{"n_layer": 8, "d_model": 320, "n_experts": 128, "experts_per_token": 8, "d_expert": 64, "d_shared_expert": 0, "activation": "gelu", "moe_layers": [0, 1, 2, 3, 4, 5, 6, 7], "router_score": "sigmoid", "normalize_top_k": true, "routed_scale": 1.0, "balance_loss": 0.0149, "balance_bias": false, "init_std_router": 0.00606, "lr_router": 0.000686, "vocab_size": 32000, "norm": "layernorm", "norm_eps": 1e-05, "tie_embeddings": "early", "optimizer": "soap_variant", "lr": 0.00384, "beta1": 0.95, "beta2": 0.98, "grad_clip": 2.0, "batch_tokens": 32768, "seq_len": 1024, "train_tokens": 218700000, "steps": 6675, "dataset": "wikipedia_en"}
Below are experts of layer 5 (counted from 0) of a mixture-of-experts language model. Rows are named router (the router's row for the expert), up (a neuron's input weights, with its number), down (a neuron's output weights, with its number) and show model dimensions 0-159. Each number is 128 + 24 x the weight over its row's rms, rounded and kept within 0 to 255.
After each expert's rows: "mostly gets" lists some tokens that are sent to it at least half of the time; "comes before" lists some tokens at least twice as common just after its tokens as in all text. This comes from a sample of Wikipedia text that the model never trained on. Tokens count by the router's weight.

# expert 60
router [ 98 134 153 128 155 120 113 127 147 106  94 125 130  94 110 149 124 115 164 132 111 117 156 147 156  91  92 144 150 148 115 133 134 140 126 121 109 138 132 138 195  94 187 151 127 135 133 137 105 144 107 130 139  73 112 112 106 161 128 135 117 165 157 109  88  80 155 103 133 148 144 138 166 121 113  90 161 146 138 107 128  97  84 107 132 100 108 122 140 116 145 113 174 125 147 137  88 154 125 129  94 149 103 127 142  99 164 133 120 110 115 133 121 158 123 120 137  98 136  78 102 100 108 154 115 107 118 122 158 100 103 155 134  74 152 120 117 151 114 130 116 147 127 135 120 154 136 131 108  88 139 124  86 146 158 113 160 150 103 163]
up0 [ 64 107 142 152 181 145 146 176 104 132 152 123 152 116 107 102 144 104 167 146 137 114 100 108 135 128 153 117 174 143 153 115 160 124 160  65 126 108 151 164 114 136 153 101 137 103  84 133 160 139 100  96 112 151 155 154 110 140 135 128 174 166 117 153  94 124 121 114 149 103 158 106  80 131 124 121 116 167 124 149 118 111 153 115 137 135 199 115 112 132 162  97  88 128 140 129 135  84 107 116 124 105 103  96 100 101 121  96 170  85 135 151  81 102 149  92 174  91  90 155 121 134 141 112 124 134 112 117 118 132 144 134 144 146 129 132 122 160 155 152 130 145 112 132 144 118 148 134 113 138 134 144 128 124 152 127 135 129  99 109]
down0 [137 190 144 132 120 101 125 158 125 130 156 148 127 128 111 141 134  63 150 178 154 131  63 104 133  90 131 127  97 150 129 121 144  83 102 141 129 151 109 125 139 115  82 121 184 131 165 159 120 123 184 128 106 146 126 141 112 133 157 127 169 125 118 157 145 108 138 114 114 119 131 134  90 138 118 150  80 140 170 139 141 155 119  94 133 147 144  94 113  82 146 129 134 124 119  96 147 165  88 141 104  99 126 202 133 175 113 107 135 108 144 170 157 130 112 110 142 166 155 120 152 155  81 141 137 162  74 127  86 108 145 143  97 129 142  98 129 138 171 181 129 136  98 120 142 103 151 110 147  96  96 139 136 130 119 131 128 130 127 106]
mostly gets: " has", " had", " have", " took", " make", " having"
comes before: " the", " a", " been", " to", " that", " his"

# expert 35
router [120 167 162 137 144 120 113 118 154  96 151 141 188 166 127 142 120 111 168 139  87 118 161 150 149 125 138 167 117 153 145 150  90 167  99 123  99  95 122  83 126  93 140 151 120 131 157 120 133 109 118 120 109 136 118 130 132 146 136 103 166 193 133 133 123  97 149 113 124 123 129 125 161  99 135 110 144 159 121 109  98  97 124 128 127 102  94 138 109 105 131 128 165 137 131 150 130 150 116 153  74 199 152 120 166  93 147 155 114 148  84  93 104 165 126 103 135 116 129 115  82 128  81 127 129  87 110 118 152  96 105 140 129 102 152 132 103 136 140 158 116 143 116 141 141 116 165 109 109  90 149 109 110 133 144 126 187 129 148 131]
up6 [111 181  96 109 117 149 147 122 135 162 136 127 139 142 120 124 162  91 125 147 112 155 116 101 129 127 164 146 146 148 145 113 110 176 130 151 111  73  97 115 145 138 129 105 168 124 133  97  95 110 114 137  96 129 145 109  98 142 116 136 116  86 133 129  99 131  97 104  99 119 117 109 141 136  91  71 109 126 147 103 121 144 158 131 161 121 150 131 159 169  78 107 113 117 103 109 116  97 128 146 128 139 128 144 106 144  93 162 134  77 127 153 119 114 154 157  86 153 114 119 138 127 122 143 133 115 167 168  86 142 156 139 121 112 142 120 132 138 153 105 123 151 111 186 118 103 123 140 126 140 130 134 121 141 112 159 123 171 120 114]
down6 [143 126 121 135 122 124 152 116 121 124 106 149  91 115 129 127 128 146 142 118 118  75 171 126  80 109 130 150 127 101 156 139 133 147  95 128 153 197 191 122 146 146 143 170 126 140 124 114 134 136 110 107 106  89 110 139 129 128 137 147 120 109 176 165 145 111 157 145 128 121 139 164 128  96 146 140 129 129 154 132 117 119 158 120 139 124 115 144 156  98 112  70 128  78  82 136  88 134 129 118 135 134 123 142 163  94 143 143 124 155 112 124 172  96  87 132 108 106 172  99 109 137 116 114  88 109 167 137 123 131 141 146 123  97 136 119 130 180 124 109  76  75 133 123  85  86 120 128 144 158 125 153 101 122 154 141 141 127 138 148]
mostly gets: " took", " make", " using", " wrote", " gave", " worked"
comes before: " the", " a", " to", " his", " in", " that"

# expert 93
router [107 165 144 133 147 114 132 121  94  97 127 133 164 171 124 138 137 101 159 130 112 119 100 162 157 109 134 130 158 138 151 161  80 149 128 138 116 109 110 108 121  72 112 154 130 122 140 145 136 133 166 133 122 126 139 106 144 116 130 118 148 186 121 139  80 132 155  92 133 141 104 121 174 110 156 112 141 166 130 113 110  93 137 143 137  99 118 153 102 101 162 119 153 144 149 160 145 134 100 139 111 165 114  86 144 137 140 138 126 133  93  83  92 158 129 106  86  72 139 119 110 129  66 134 142 112  97 112 142  78 113 128 144 124 152 136 107 143 118 125 111 169 112 113 153 129 146 122 131  61 163 144  92 129 145 140 178 154 171 159]
up0 [153 122 159 136 118 166 167 114 102 143 137 122 112  90 127 132  89 122 168 125 132 157 103 122 151  89 161 145 127 157 138 129  96 146 123 102 142 151  93 101 113 173 116  97 106 111 138 142 170  92 158 129 134 145 122  74 143 107 115 125 150  94 121 131 118 174 106  60 140 167 145  85 114 167 109 153  91 113 124 134 130 140 160 177 136  85 109 103  63 129 141 102 144 132 147 128 150 101 150 112 123 120  97  64 147 143 145 134 114  98 114 131  74 115 117 103 100 186  97 133 115 139 137 104  70 142  93 131 115 129 154  89  88 162 124 128 146 117 105 126 153 127 139 121 132 129 112 146 151 143 114 151 128 148 175 125 141 131  97 116]
down0 [124 109 117 104 113 128 138 116  99 125 128 108 147 125 135 147 179  97 142 135 118 171  55 129 149  85 112 152 102 167 132 160 117  81 145 110 125 161 108 138 168 107  79 116 138 134 143 130 151 120 123 102 110 131 137 126 151 132  86 157 109 151 105 126 117 135 123 136 136 139 118 133 139  78 123 152 124 119 158 109 113 109 151 139  69 139 116 164 120 140 105 171  70 132 135 138 149 136 144 116 137 128 150  81 130 139 130 112 122 141 161 117 134 153 141 121  87  88 161 154 129 150 137 149 135  91 110 143 104 136  78 116 145 154 133 123  98 103  71 135 109 124 137 101 140 132 126 125  98 155 171 158 157 117 109 142 121  79 109 152]
mostly gets: " used", " held", " began", " released", " made", " announced"
comes before: " to", " by", " the", " in", " on", " a"

# expert 25
router [104 138 147 106 173  88 151  57 183 135  87 140 156 142 118 162 155 122 147 144 118 104 115 168 166 101 131 124 143 131 127 141 102  95 153 120 105 112 100 117 152 107 141 116 133  82 148  63  76  80 137 155 138 142 131 112 132 135  94 125 139 151 151 149 138  93 129 110  91 142 166 110 170 114 102 133 141 142 125 114 162 139 153 157  99 128 132 151 111 127 132 112 149 127 133 109 132 131 124 149 109 170 131  96 122 160 122 117 113 128 112 120 117 103 145 130 124 142 126 121 129 106 142 146  94 131 146 123 111  72 124 128 147 147 134 181 128 139 152 122 104  99 136 134 139 109  88 162 128 100 129 169 121 146 142 115 133 129 174 139]
up0 [151 131 138 127 153 118 142 122 116 121 120 125 169 114 177  99  81  84 151 154 128  70 150 111 140 116 143 112 118 129  97  87 130 101 129 127 151  86 133 149 128 139 107 155 120 150 143 111 128 138 142 125 131 139 100 149  86  73 104 110  99 111 157 139 148 163 129 120 153 165 173 132 132 131 161 167 141  98  88 125 115  96 159 134 150 124 133 155 118 108 120 125 143 130 110 111 140 118 118 121 119 138 128  78  85 150 120  96 113 133 170 128 127  92 153 114 105 150 165 162 121 129 134 120 105 128 105  92 114 116 119 105 151 146 116 156 122  96 131 105 141 125 130 130 124 130  64 110 123 109 117 136 158 135 121 124 153 120 150 126]
down0 [138 130 121 108 123 110  70 137 108 118 135 110  93  87 126 125 148 132 113  89 123 112 115 173 171 161 133 160 127 133 149 139 144  88 135 115 102 170 132 121 145 130  49 148 101 104 136 131 156 185 142 120 161 121 134  99 130 162 125 164 159 104 109 137 135 148  93 164 120  97 149 153 159  81 152 117 111 147 102 101  89 123 129 123 141 134 141 132 140 120 115 161 153 135 144  96 133 112 107 139 148 169  67 145 109 118 113 158 137 112 118 130 106 116 119 153  91 120 156 131 128 136 107 156 142 147 178 138 143 144 141 107 155 125 154 174 123 132 127 114 142 156 192 110 135 122 134 102 102 108 120 131 173 144 101 140 149 119  90 144]
mostly gets: ",", "\",", "),", " 3,", " 6,", " 4,"
comes before: " the", " and", " he", " which", " but", " a"

# expert 121
router [114 139 135 107 140 129 134  96 129 123 136 172 129 147 149 160  95 127 161 128  74 127 105 104 155 108  79 113 137 144 108 129 105 120 140 103 111  77  98 138  84 118 154 116 155  98 156  81  98 130 182 146 104 188 106 105 109 135 108 146 121 140 143 123  91 101 163 109  80 131 139  99 150 107  92 127  83 107 152 144 144 139 160 119 148 118 117 132 109  99 175  86 141 155 146  79 152 105 148 149  90 165 121  95 163 141 121  98 111 105 115 105 128 149 155 111 119 131  99 110 104 108 107 128  91  96 142 102 117  98 108 159 131  88 174 122 144 111 137 104 116 109 142 150  96  93 137 118 140 120 142 141 107 140 150 110 128 118 169 170]
up0 [109  88 148 137 121 158 153  91 125 142 136 106  93 131 109 100 123 129 128 106  91 165 159 158 177 134 150 101 126 129  99 168  98 136 131 156 113  92 113 146 109 168 169  90 110 100 151 127 106  95 100 107 141 162 130 112 136 181 163 130 125 131 141 102 119 112 130 169  80 171  85 100 125 138  84 128 129 125 119 133 126 108 136  93 144  90 144 165 109  84 116 114 117 103 144  99 139  95 135  94 133 138 145 112 116  85 128 120 138 114 176 175 136 153 159 111 161 199 114 118  77 106 128 152 110 117 174 168 120 144 106 121 112 134 113 156 158 108 112 153 102 113 155 163 104 111 185  95 111 119 131 134 125 150 139  96 100 156 110  95]
down0 [146 169 107 144 137 128 121 118  75 157 156 149 108 156 122 143 173 141 113 132 109 160 158  88 116 145 110  95 105 178 108  96 112 135 117 173 146 126 100 133 121 115 143 133 118 110 109 105 138 134 145 126 100  84 116 126 109 109 150 164 136  97 155 136 138 106 170  86 144 176 147 134 113 117  75 101 134 131 112 123 126 113 114 131 133  88 164 150 169 156 114 103 129 175 119 139 127 104  81 138 114 119 145 138 155 156 132 117 128 130 154 127 134 132 135  95 115 160 162 129 126 136 146 108 107 111 108 122 171  87 120 146 142  91 168 154 100 149 154 158 114 144 125 109 123 170 116 143  94 106 108 173 140 128 115 155 103 130 148 118]
mostly gets: " water", " white", " front", " free", " White", " sea"
comes before: "s", ".", " and", "ing", " with", "ed"

# expert 98
router [ 83 192  84  71 139 136 145 121 105 118 129 139 136 124 150 160 140 109 113 147  94 145 133 111 153  62 131 122 126  92 157 155 140 122 152 108 116 104  99 146  90 135 128 169 161 134 134  93  88 136 110 152 117  85  90  92 140 151 112 144  94 191 166 129  91  45 126  92 136  94 144 109 124 119 116 127 118 122 109 117 123 124 122 138 156 137 118 163 149 120 140 132 133 140 118 122 104 183 130 134  82 173 124  97 120 102 134 135 111 104 138  79 147 128 133 125 117 105 164 124 117 150 127 168 127 108 169  91 114 103 136 165 135 132 169 146 135 144 138 166  84 121 126 167 135 101 117 126 137 107 136 110 101 173 159 125 126 120 118  96]
up0 [125 102 154 131 105 137  83  93 124 104 112 118 164 158 131 130 118 138 117 155  69 159 133 142 125 111 163 118 118 101 164 168 131 163 102 135  77 113  71 159 119 113 121 121 139  92 106 138  98 114 103 114 141 107 122 114 108 156 116 134 124 116 125 151  91 141 146 103 122 139 146 121 151 159 146 110 136 119  92 128 118 150 140 123 193 103 162 143 169 109 107 132 122 148 110 139 120 145  64  77  76 154 156 142 121 128 118 153 136 129 156 153 133 135 127  96 129 164 121 146 132 143 106 101  63 130 187 100 142 143 113 178 148 129 129 128 140  95 104 123  53 133 109 140 122 123 126 101 105 131 147 127 106 153 126 146  78 109 126 128]
down0 [ 81 170 148  76 159 132 145 135  94 101 114 132  94 118 127  93 141 155 123 105 115 156 136 132 118 149  94 106 101 147 121 130 151 100 135 161 155 108 150 110 183 108 141 110 136 116 136 149 112 123  94 158 126 145 110 139 132 131 179 127 130 140 154 162 119 134  84 129 162 139 108 113 137 183 156 114 133 125 128 114 188 139 161 158 119 115 120 150  85 119  83 133 125 141 157 129 122 166 100  92 142 142 128  96 131 172 104 130 112 102 159 127 151 128 112 109 160 118 125 110 148 168 137 100 163 134  77 142 123 163 163 124 128 120 108 128 170 123 142  89 125 149  85 139 118 105 124 141 129  79 138 154 125 130 130 128 176 148 123 114]
mostly gets: " 0", " %", " 38", " Candidate", " Apps", " 46"
comes before: " |", ";", "th", ":", " /", "|---|---|---|"

# expert 19
router [ 96 113 124  71 154 137 161 114 141 157 161 154 157 145 168 156 111 120 153 150  96 100 112 164 148  85  64 165 125 127 133 111 128 119 125 101 104 134  82 116 128 141 120 121 124 114 141 148  94 107 148 141 114 127 108 117 108 142 136 168 111 140 134  81 123 117 143 100 128 153 155 132 106 144 125 168  85 111 150 153 127 179 118 134 157 126 125 148 120 125 134  80 142 114 159 105 118 155 100 121 128  97 145  98 134 131 120 112 111 140  86 128 161 131 111 132  59 120 134 121 112  91 125 156 143 107 101 104 141 120 102 167 118 109 118 146 171 122 124  87 139 162 117 119  90 101 102 121 152 100 146 181 105 143 113  95 134 148 147 136]
up0 [ 98  89 133 105 140 120 156 128 119 112 138  88 161 119 115 120 143 149 157 133 132 167 138 111  90 121 137 107 171 124 124 124 141 149 138 142 143 121 115 167 118  95 125 144 101 108 168 159  97  96 122 138 112 146 125 126 132 159 137 115 136 154 126 110 146 153 154 120 159 165 100 162 142 135 152 127 146 145  95 168 130 132 142 142 152 141 166 144 133  65 111 112 127 169 133 147 110 119 148 143 141  94  96 129 160 148 190 167 115 141  79 151 139 122 107  96 102 134  79  76 100 121 111 141 114 117 131  86 174 185 110 128 103  92 116 130 125 125 103 117 152 139 114 134 111 147 161 109 160 137  97 128 135 129 149 195 146 102 110 126]
down0 [159 147 107 129 131 143 128  95 137 120 129 114 118 170 174 100 115 158 117 122 151 123 128 176 104 156  95  74 124  98 116 119 126 147 116 149 132 135 109 114  89 115 186 113 153 108 157 125 135 145 131 147 127 157 141 150 120 148 105 141 150 142 170 134 165 133 139 132 162 154 105 140 127 119 118 121 165 130 129 126 126 132 154 106 169 117 138 122 135 121 112 130 144 104 122 146 104 100  89 116 113  87  75 145 105 111 127 109 129  80 129 136 148 124 139 132 125 135 129 111 120 107 145 105  91 123 127 135 145 192  87 120 129 112 149 144 149 143 128 117 128 106 126 134 164 131 125 127  98 114 110 120 156 132 123 113 137 115 122 102]
mostly gets: " development", " system", " performance", " production", " version", " areas"
comes before: " of", ".", ",", " and", "s", " in"

# expert 31
router [115 174 143 103 151 100 117 121 162 166 121 179 130 128 152 127 132 106 141 169 123 111 125 154 141 142  83 124 112 112 113 111 124 125 142 110  89 140 112 154 156 118 120 141  92  64 156 114 155 168 131 129 111 147 137 123 164 146 111 136  92 146 120 101 120  93 171 124 104 125 144  92 174 135 107 126 104 142 148 179 103 161 112 127 112 105  72 134 119 133 135 119 118 109 127 139 119 112 162 133 105 154 112 123  97 137 136 125 117 102 151 117 163 152 165 119 113 134 143 141 143 148  95 118  82 122 102 104 163  90  92 156  87  88 137 133 126 141 133 149  79 123 131 136  98 101  89 131 146 136 142 158  91 145 140 135 126 135 113 154]
up0 [142 140 141 139 148 128 132 120 114 126 129 123 141 131 134 160 106 138 139 144 137 168 133  93 139 101 118 158 127 158 124 121 170 144 110 141  95 130 146 126 102 121 153 117 134 116  74 131  66 158 126 171 124 135 130 166 135 107 114 114 126 143 161 121 122 100 115 102 132 133 120 173 175 160 136 185 146 113 153 141 112 173 114 119 110 126 122 176 179 153 111  97 136 111 125 130 110  87 108 124 153 129 167 116 175 124 150  88 138 121 142 105 132 103 112 114  90 104 128 137  82 122 106 177 116 125 108 136 131 136 121 151 132 117 122 128 120 120 114 120 162 138 170 163 149 159 149  93  74 141  85 112 125 159 142 144 153 156 148 136]
down0 [180 133 160 148 145 164 141  92 130 132 169 143 133 105 173 134 112 144 150 112 159 117 112 164 113 122 163 116 128  96 106 111 131 172 128 124 139 138 140 132 159 164 113  96 114 140  84 101 133 140 116 127 112 130 116 180  79  84 151 156 128 112 131 121 157 140 149 126  84 117 100 147 104  91  98 157 133 119 122 139  81 131 174 117 115 141 131 127 148 139 111 123  95 128 163 112  89 120  63 109 185 131 115 140 118 136 125 170 166 180 151 125 134 111 116  85 129 106  98 115 133 119 148 152 152 126 166 147 122 121 166 132  92 137 132 137 161 118 100 161 156 131 109 139 133  99 144 133 138 107 110 100  98 134 140 106 144 139 139 114]
mostly gets: " Beach", " Street", " Festival", " Records", " Museum", " River"
comes before: ",", " (", ".", " in", " =", " is"

# expert 91
router [107 111 174 189 132 136 163  81 116 148  85  99 127 114 125 126 115 117 155 157 121 100  93 148 150 125 128 156 152 170 112 133  80 155 104 115 144 136 122 137  96  85 113 144 120  76 131 134 128 130 153 126 116 132 130  86 169 162 106 117 146 129 145 117 131 111 173 133  99 149 143  90 147 111 128 136 104 110 127 140 131 132 154 111 130 110 124 115 112  91 166 119 109 134 145 124 132 133 143 175 104 140 136  71 108 150 107 126  89 105 126 122 171  80 139 139 126 135 130  83 153 120  86 173 134  96 111 118 107  76 104 166 139 121 137 119 133 144 184  94 100 170 132 144 137 130 158  97 110 122 134 144  89 155 153 109 130  93 137 124]
up0 [ 95  80 160 137 108 113 113 100 155 143 131 117 113 121  89 153  96 171 135  90 135 170 139 125 122 138 147 121 146 158  87 105 102 146 155 105 131 116 101 134 108 150 122 162 143 104 154 118 129 150 116 146 131 156  78  94 115 147  74 125 151 142 126  85 141 157 161 107 109 116 138 124 132 133 146 134 148 110  98 144 142 117 132 118 132 149 145 105 110 132 115 111 166 158  95  61 124 106 149 113 143 104 149 133 112 134 145 114 118 163 136 148 161 116 164 131 107 121 162 103 107 138 119 153  95 101  96 105 178 127 150 165 143 118  97 108 102 114 154  76  92 106 169 142 110 111  79 127 128 137 210 120 117 147 151 156 111 107 135 172]
down0 [113 159 165 135 151 156 139 121 139 150 120  83 124 128 148 120 108 101 142 122 124 150 146  98 144 164 155 114 136  69 139 130 148 143 116 123 152 102 199  79 115 141 145 104 133 174 121 109 101  83 118 145 153 112 116  92 118 134 121  87 109 128 152 133 110 147 149  90 146 118 139 151 117 119 151 146 115 121 141 157 145 115 109 134  90 122 120 115  89 135 138 152 104 143 107  89 115 135 183 150 144 149 102 128 142 114 174 156 129 138 116 140  96 143 134 137 129 129 137 125 132  88 127 118 162 157 114 151 105 126 120 134 141 122 136 130  94 112  78 134 128 178 160 151 148 113 149 137 160 132 117 202 176 154 111 128 130 146 132 159]
mostly gets: ")", "]", "\"", ");", "\")", ")\""
comes before: " |", "\n", " is", " –", " (", ")"

# expert 15
router [117 122 162 149 152 113 133  80 110 120 108 162 132 162 171 136 121 103 138 124 122 138 111 118 137 120 114 132 134 123 162 117 102 111 106 140 122 107 106 151 100 176 137 107 149  98 148  87 119 124 147 108  85 151 118 122 125 136 105 114 101 168 116  96 101 113 146 108  97 152 141 147 158 113 108 119 117 148 133 168 149 112 117 187 128 105 104 131  96 137 141  91 143 147 138 130 132 123 177 171  96 128 104  90 104 103 105 119 117 129 185 105 131 132  96  71 126 113 127  96  81 131 103 119 132 117 134 117 132 119 100 159 156 114 131 100 130 125 137 159  86 139  79 151 137 109 100 123 122 105 146 142 118 143 108  85 146 163 130 153]
up0 [128  93 105 109 137 130 143 135 124 121  39 147  99 133 126 117  87 106 137 130 101 125 125 120 139  90 113  91 119 123 185  90  85 132 122 141 116 110  98 111 110 101 171  76 115 128 176 159 143 155 113 101  75 125 173 129  81 140 161 146 140 135 149 186 139 115  84 102  75 130 171  74 137 110 139 124 127 154 135 137 152 131 139 161 140 129  92  73 128 147  99  86 113 141 136 171 142 134 137 149 124 158 110 112 151 148 167 120 153 101 124 113 126 159 117 168 132 156 144 165 113 134 155 143 144 130 135 135 104 146 125  84 162 144 146 187 138 108  82 169 112 121 123 100  75 117 154 145 102 128 159 178 121 141 138  92 178 125 111 131]
down0 [ 91 123 116 165 111 157 105 153 131  97 116 109  95 128 122 148 139 151 127  91 149 143 153 136 159 104 127 109 115 127 153 137 126 129 116 155 178 109 125 141 133 101 143 151 114 160 110 135 116 118 162 130 139 122 155 105 132 130 125 151 140 138 113 108 163 126 156 140 116 163 111 120 110 129 135 147 122 122 132 105 125 128 144 177 125 124 131 138  77 115 164 114 117 123 176 148 113 104 145 119 134 129 132 131 171 139 139 130 109 107 125 138 106 170 118 127 127 127 148 150 135 130 134  93 107 160 111 202 167 147 121 112 131 121 123 166 138 120 150 179 168  88 116 171 120 187 141 131  93 140 121 169 104 160 111  98 129 116  82 127]
mostly gets: " vocals", " 6–3", " 6–2", " 6–4,", " addition", " 7–5"
comes before: ",", " and", "),", " (", " &", "'"

# expert 16
router [104 132  91 118 121 103 150 121 172 128 129 138 157 143 110 116 144 120 139 161 120 121  95  57 155  88  99 135 135 112 145 124 127 131 158 153 132 133 106 128 155 131 117 160  95 103 159 111 106 140 115 127 106 116 109 131 113 113 106 195 143 175 108 117 126 118 159 125  99 121 139 120 125 128 141 168 141 120 123 109  94 124 180 150 114  93 121 161 125  80 144 105 155 131 114 163  83 159 126 148  82 173 105  86 144  69 129 103 107 126 116  56 164 139 133 138 142  95  85 142 108 137 107 129 100  88 123 119 113 122 118 154 145 135 144 102 141 108 131 175 100 133 113 147 116 108 114 139 152 120 160 163 117 140 144 115 186 196 147 116]
up0 [110  91 143  87 158 118 147 151 141 139  79 129 148 172  94 104 146 131 105 131 146 136  92 108 127 132 119 132 153 102 122 154 127 111 144 118 128 131 107 164 105 158  79  98 145 130 142  98 143 135 170 118 153 118 107 137 121 111 166 118 175 140 122 145 121 125 160 133 123 126 164 128 176 121 137  88 226 118 102 146 115 153 137 128 117  99 145 108  77 140 136 169 110 157 141  87 141 154 134 123  87 102 119 132  86 123 124 104 130 138 134 111 122 119 100 119 164 109  95  84 105  78 104 107 123 131 140 122 141 122 130 135 160 149 134 128 181 137  97 105 162 116 133 137 138  99 151 128 148 101 106 110 132 134 126  82 125 158 110  74]
down0 [156 131 146 108 113 138 144 105 101 121 122 158 121 155 160 121 130  95 112 113  89 136 178 104 153  88  88 128 138 131 127 109 157 146 129 114 104  91 139  97 128 125 127  91 150 139 117  98 134 157 142 139 127 117 127 115 121 136  85 103 151 106 137 106 175 133 127  81  89 116 101 132 145 155 134 148 156 132 129 105  91 183 149 177 130 147 117 137 134  92 144 130 127 144  89 120  76 139 105 101 161  83 139 108 118 146 135 135 124 118 139 143  89 127  98 131 120 117 133 139 114 144 131 154 168 127 158 151 147 108 170 101 144 133 150 135  94 167 140 112 128 138 102 124 121 122 156 137 109  98 147 154 146 166 126  51 121 109  84 100]
mostly gets: " Nominated", " %", " Apps", " —", " Majority", " Pts"
comes before: " |", ";", "|", " to", "ed", " /"

# expert 26
router [119 132 116 129 167  96 122 120 163 162 141 161 162 138 164 143 130 139 141 145  54 122  97 172 131 130  77 149 116 124 131 115  94 169 143 116 125 125 107 142 128 114 102 146 132  91 147 129 116 115 144 139 149 137 116 130 164 121 114 143 130 115 132 126 139  89 147 118 135 161 159 127 158 125 115 166  94 150 150 186  98 140 111 136  91  66  86 136  92 116 106 103 129 101 132 115  85 102 141 143 143 131 114  98 121  89 110  82  77 132 147 141 116 138 161 138 124  91 126 125 135 110  97 110 104 115 123  98 174 114  78 151 100  80 141 165 204 150 135 139  89 105 121 142 130 137 105 131 181  90 111 166 126 159 160 117 126 114 112 135]
up0 [127 162 155 121 141 125  98 143  64 132 146 133 155 166 140 134 102 101  92 157 131 123 159 118 197 143 154  96  86 139  87 128 128  99 146 120 138 127 134 113 154 105 113 133 144 138 144 112 119  70 120 106 105 164 121 107  64 164 135 125 169 119 163 129 189 176 105 151 128 100 158 128 137 116 119 147  90 119  96 137 116  96 120 119 132 103 145  68 132 157 115 126 149 122 113 114 114 117 135 142 139 157 168 118 139 113  73 145 104 104 102 115 106  97 144 125 125 175  98 127 122 105 151 125 100  99 117 112  74 130 146 115 170 105  79 148 135 133 178  87 134  99 117  86 124 141 149  80  98 153 181 136 139 138 103 152 133 104 129 123]
down0 [124 103 164 142  99 127 148  93 144 120 146 152 113  94 148 103 117 175 140 132 126 112  93 102 135  83 117 105 151 118 134 104 166 143 129 127 143 148  88 121  81 112 141 112 125 107 114 158 157 116 172  91 116 116 163 126 172 134 154 157 116 121 118 122 111 100 162  83 166 151  94 100 113 162 129 134 107 159 135  60 129 149 138 137 127 156 148 150 133 129 169 141 117 143 123 150 112 116 100 169 137 138 105 154 138 151 173 102 133 133 142 127 154 144  96 163 122 143 132  95 164 129 144 111 182 156 155 187 146  95 110 178  64 133 110 133 150  89 126 162 101 167 154 155 141 142  88 116 131 127 149 119 171 162 113  98 140 154 116 118]
mostly gets: " Association", " Festival", " Records", " Theatre", " Times", " Corporation"
comes before: ",", ".", " (", " and", "'", " Festival"

# expert 68
router [118 135 130 144 137 145 153 119 135 137 119 144 182 131 178 126 129 106 130 146 137 101 118  86 140 124 114  82 118  96 122 165 147 127 148 111  85 148 118 145 144 125 125 156 137 113 151 127 127  62 127 173 129 144 125 132 117 169  99 145 156 131 117 106 125 123 148 120 128 126 153 145 116 138 124 174 105 117 116 134 131 123 119 171 150 117 124 125 157 123  90  92 146 131 147 149 112 142 130 186 106 154 132 106 114 137 104 114 102 120 114 129 150 161 144  91  84 128 121 110 123 105  86 153 132 119 125  98 151 111 122 135 111  80 136 165 123 142 155 134 109 105 158 159  80 117  98 140 115 116 134 115 107 146 108 115 150 152 138 154]
up0 [ 99 142 103 120 130 149 150 101 151  97 157 104 138 108 144 127 114 132 149 107 137 153 116 134 144 115 140 153  78 140 120 159 147 123 145 157 129  89 101  97 149 118 150 139 185 119 104  81 157 113  66  79 135 137 139 174 115 148 125 120 149 152 168  91 100 103 126 115 109 123 129 123 150 117  89 174 137 124  90 147 141 152 139 161 120 113  85 102 110  81  89 126 162 108 113 125 138 101 139 138 162 186 102 124 161 141 123 139 104 174 131  99 110 120 156 172 123 149 125 161 139  89 158  86 136 117 171 135 136 103 148 142 121 139 138 110 136 135 142 158 137  95 122 109 137 118  67 167 173 127  75 125  97 170 149 104 117 108 128 134]
down0 [122 127 149 135 134 195  89 124 128 132 167 119  80  85 125  97 132 138 117 150 173 143 129 160 151 172 127 127 155 130 144 125 117 171 139 133 162 122 123 153 107 104 108 123 154 118 104 176 125 137 123 155  99 116 129 115 137 138 138 126 115 144 152 150 143  79 126 146 128 101 122 121 119 128 112 138 140 107  99 135 107 134  87 156 123 176 132 149 114 111 114 114  87 113 129 143 147 126  90 114 191  89 128 146 130 162 153  79 112 123 104 123 131 137  53 163 144 167 140  98 218 122 123 148 137 113 123 104 106 145 134 196 147 136 139 105 124 127 145 117 130 134 105  71 164 160 118  97 113 125 146 141 104 156  96 158 152  97 102 111]
mostly gets: "History", "See", "----", "Career", "Background", "Early"
comes before: "==", " |", "===", " ==", " ===", " ="